Experts of a small language model.
Size: 13 layers, width 160, vocabulary 16384, 44.8M parameters.
Experts: 320 SwiGLU neurons an expert, 1 pick a token.
Training: a variant of SOAP for the experts, 332M tokens.
Below are experts of layer 7 (counted from 0) of a mixture-of-experts language model. Rows are named router (the router's row for the expert) and show model dimensions 0-159. Each number is 128 + 32 x the weight over its row's rms, rounded and kept within 0 to 255. Numbers have three digits each.
Before each expert's rows: "mostly gets" lists some tokens that are sent to it at least half of the time; "comes before" lists some tokens at least twice as common just after its tokens as in all text. This comes from a sample of Wikipedia text that the model never trained on. Tokens count by the router's weight.

# expert 16
mostly gets: " D;", "|---|---|---|---|---|---|---|---|---|", " L;", " W;", "R;", "L;"
comes before: "\n", " ", " 0", " 1", " %", " 2"
router:113078114132086087142131131037161102083101102085104198142164115194130133102120137142131180127119145120119156042118047147148128122179154151085100100137081125114110102140115200122101085130089146104132119113140100105110152054157130128090184105128129125090106114132115123136127120133164134195189149129086144115118174136184195166128180136113133074139112099144135130150209097165191121086101130151123110160148115065141141127067108170104118139152117121156110139152173136126173124101154065

# expert 2
mostly gets: " Votes", " north", " west", " Party", "°W", "°E"
comes before: " |", "\n", " of", " in", " and", "."
router:129121122156117129094099101107115085097148107099108199129162121108195104160110176128066140074173138110135119113170092151141163114150135052115099134139114095118112137091146170149133099172062176120101069134173120099154144093099160086104157068156146074112163120132165149087135150146143167184177125088075084135123107137175133172115145177136180123123118090108107146124152112136196120075076098142135127140160124109144117159052150166089150171077095103150127125202141171105140147101127049

# expert 20
mostly gets: " used", " led", " announced", " began", " moved", " worked"
comes before: " to", " by", " in", " the", " with", " a"
router:099114115119111139091160132082119157090113161108144134098156092207150108070126154101104143062125100119158153100121088102117122072157114089156117089109130126153173129127130173157061112156115140148073103133171149171130129082127098108138192094115108110113122143187106145072131133076116176173170147126041150154163124112121133103154139170209148136092102130107170158146159101157099172108081127198097106183144147116097186117098109161110109206164122097183100158136165108105112129123196103

# expert 0
mostly gets: " 1998", " 1999", " (199", " 2005", " 2001", " 2002"
comes before: "\n", " He", " The", " In", " he", " –"
router:100099117125140103108133114065122103101068157119106144096119108144203133152120130114146161090119164107177142042147123167146148128136132158117127131166112105180115110039153168182119111170077131119109087117142092090151141034110116060076173061130143109146124145121139163120090117090153157138136151097075112189153155136178187140114192124121199125127109151124112113153126157087133135113125150156085163135166093134100131117082132126124071173170114118148063111158172170123126122103197093

# expert 7
mostly gets: " player", " team", " football", " game", " Cup", " album"
comes before: " of", " in", " for", " and", ".", " at"
router:130100089152130123085165099086115115103142129137068151141165177149181139149142132142124175056143141073121128126139118145094157119111157102109117136132109160163149139093136158106106109158089134141102056160121142132151133122135127084139194126063094077166122120150061122087125173132144169150182167139066074124133160137124163149144156190152194098111095094106161150119144091083136178099073118141134119158194139078137160150101097109090102171126137136192044149159147133114115136090151025

# expert 11
mostly gets: "\n", "\n\n", "s==", "==Career==", "ations=="
comes before: "-", "|", "\n", "The", "==", "In"
router:106130119097092106145135128085103122082094130111122132129132127168157145123130188127096147142099173126143115115189072146115123075187162156106098147152086165115152105067136158134133093201059168155112093129140110105108132107111153106039177060081116087143138115126106204146105110145155140124152141132053124115142128107173131174156181143126158066115098106150156126157172147141153162078124118114161147168198117068085196099110111127108089170128127123187130077182193146108122126109156138

# expert 13
mostly gets: "\\", "}", "$", "_", " \\", "{"
comes before: " |", "}", ")", "\\", ";", " \\"
router:108134111093167097145119102066140128087122135112099200164133129136125099136095126105137131131141162079097112065168135166173137107181181130132104188174086135184106108078152213134098065152051116146122080115145132109120094100070121073103183089112125113083098132169116146072098120129120125125117131161079167154115166110147155131129161118118169093128098121187131137125157117172168151111098147164153132163175080117109148116088131151082110129097143092138073118187152115114228108105138075

# expert 15
mostly gets: " three", " four", " five", " million", " 20", " six"
comes before: " |", " years", "%", "th", " m", "°"
router:120092079096121089114128136105088108140092132122098134125129141124149091149103137145090144083139154112184180105150084178110138141126124133108131131123152072170118167091146130129086137129086144131121063094117115151133144075144141114058141111122135113109109127165114164049110147090136123174118147104101126177126145120174202156113130150131166094139096076133168169162220141134179201110086151177079112172148123094097167129107144166070116110151106085179074104174146146117180157047208120

# expert 1
mostly gets: " construction", " development", " research", " arm", " business", " tax"
comes before: " of", "ing", ".", "s.", "s,", "s"
router:132109079189101136102149065107123146101146171129112150096189115189206121140135123062086151089112098101147138121111121145109145130195126110131116123137098169146135130106137166166056096152069165142121127107134110105155112151098111114109179071128109104151199108150070151084085155095089168112205143161089102145125146146141149113145121142181179120074133121126151150129146117143160137073086089144144130184207145136102179120079109164088073165110084113128069103183149121138148123089141097

# expert 17
mostly gets: " over", " during", " between", " with", " including", " against"
comes before: " the", " a", " his", " its", " an", " their"
router:140128106134079061076146088086108173113109155143109151150108087179133162111076164126095147073130118089134150112178134189139178084136106142169127130162104127107122154120086200135147075164095154150096103139090137153123121063172130134088161094060109138128151140175124205109116101154141158136190187112144155133130095113104173131173097152199164091102109165107133142129131117114144191062096082157097121132128108110069165115071108195096105122158105127149099089131131127072136161099155118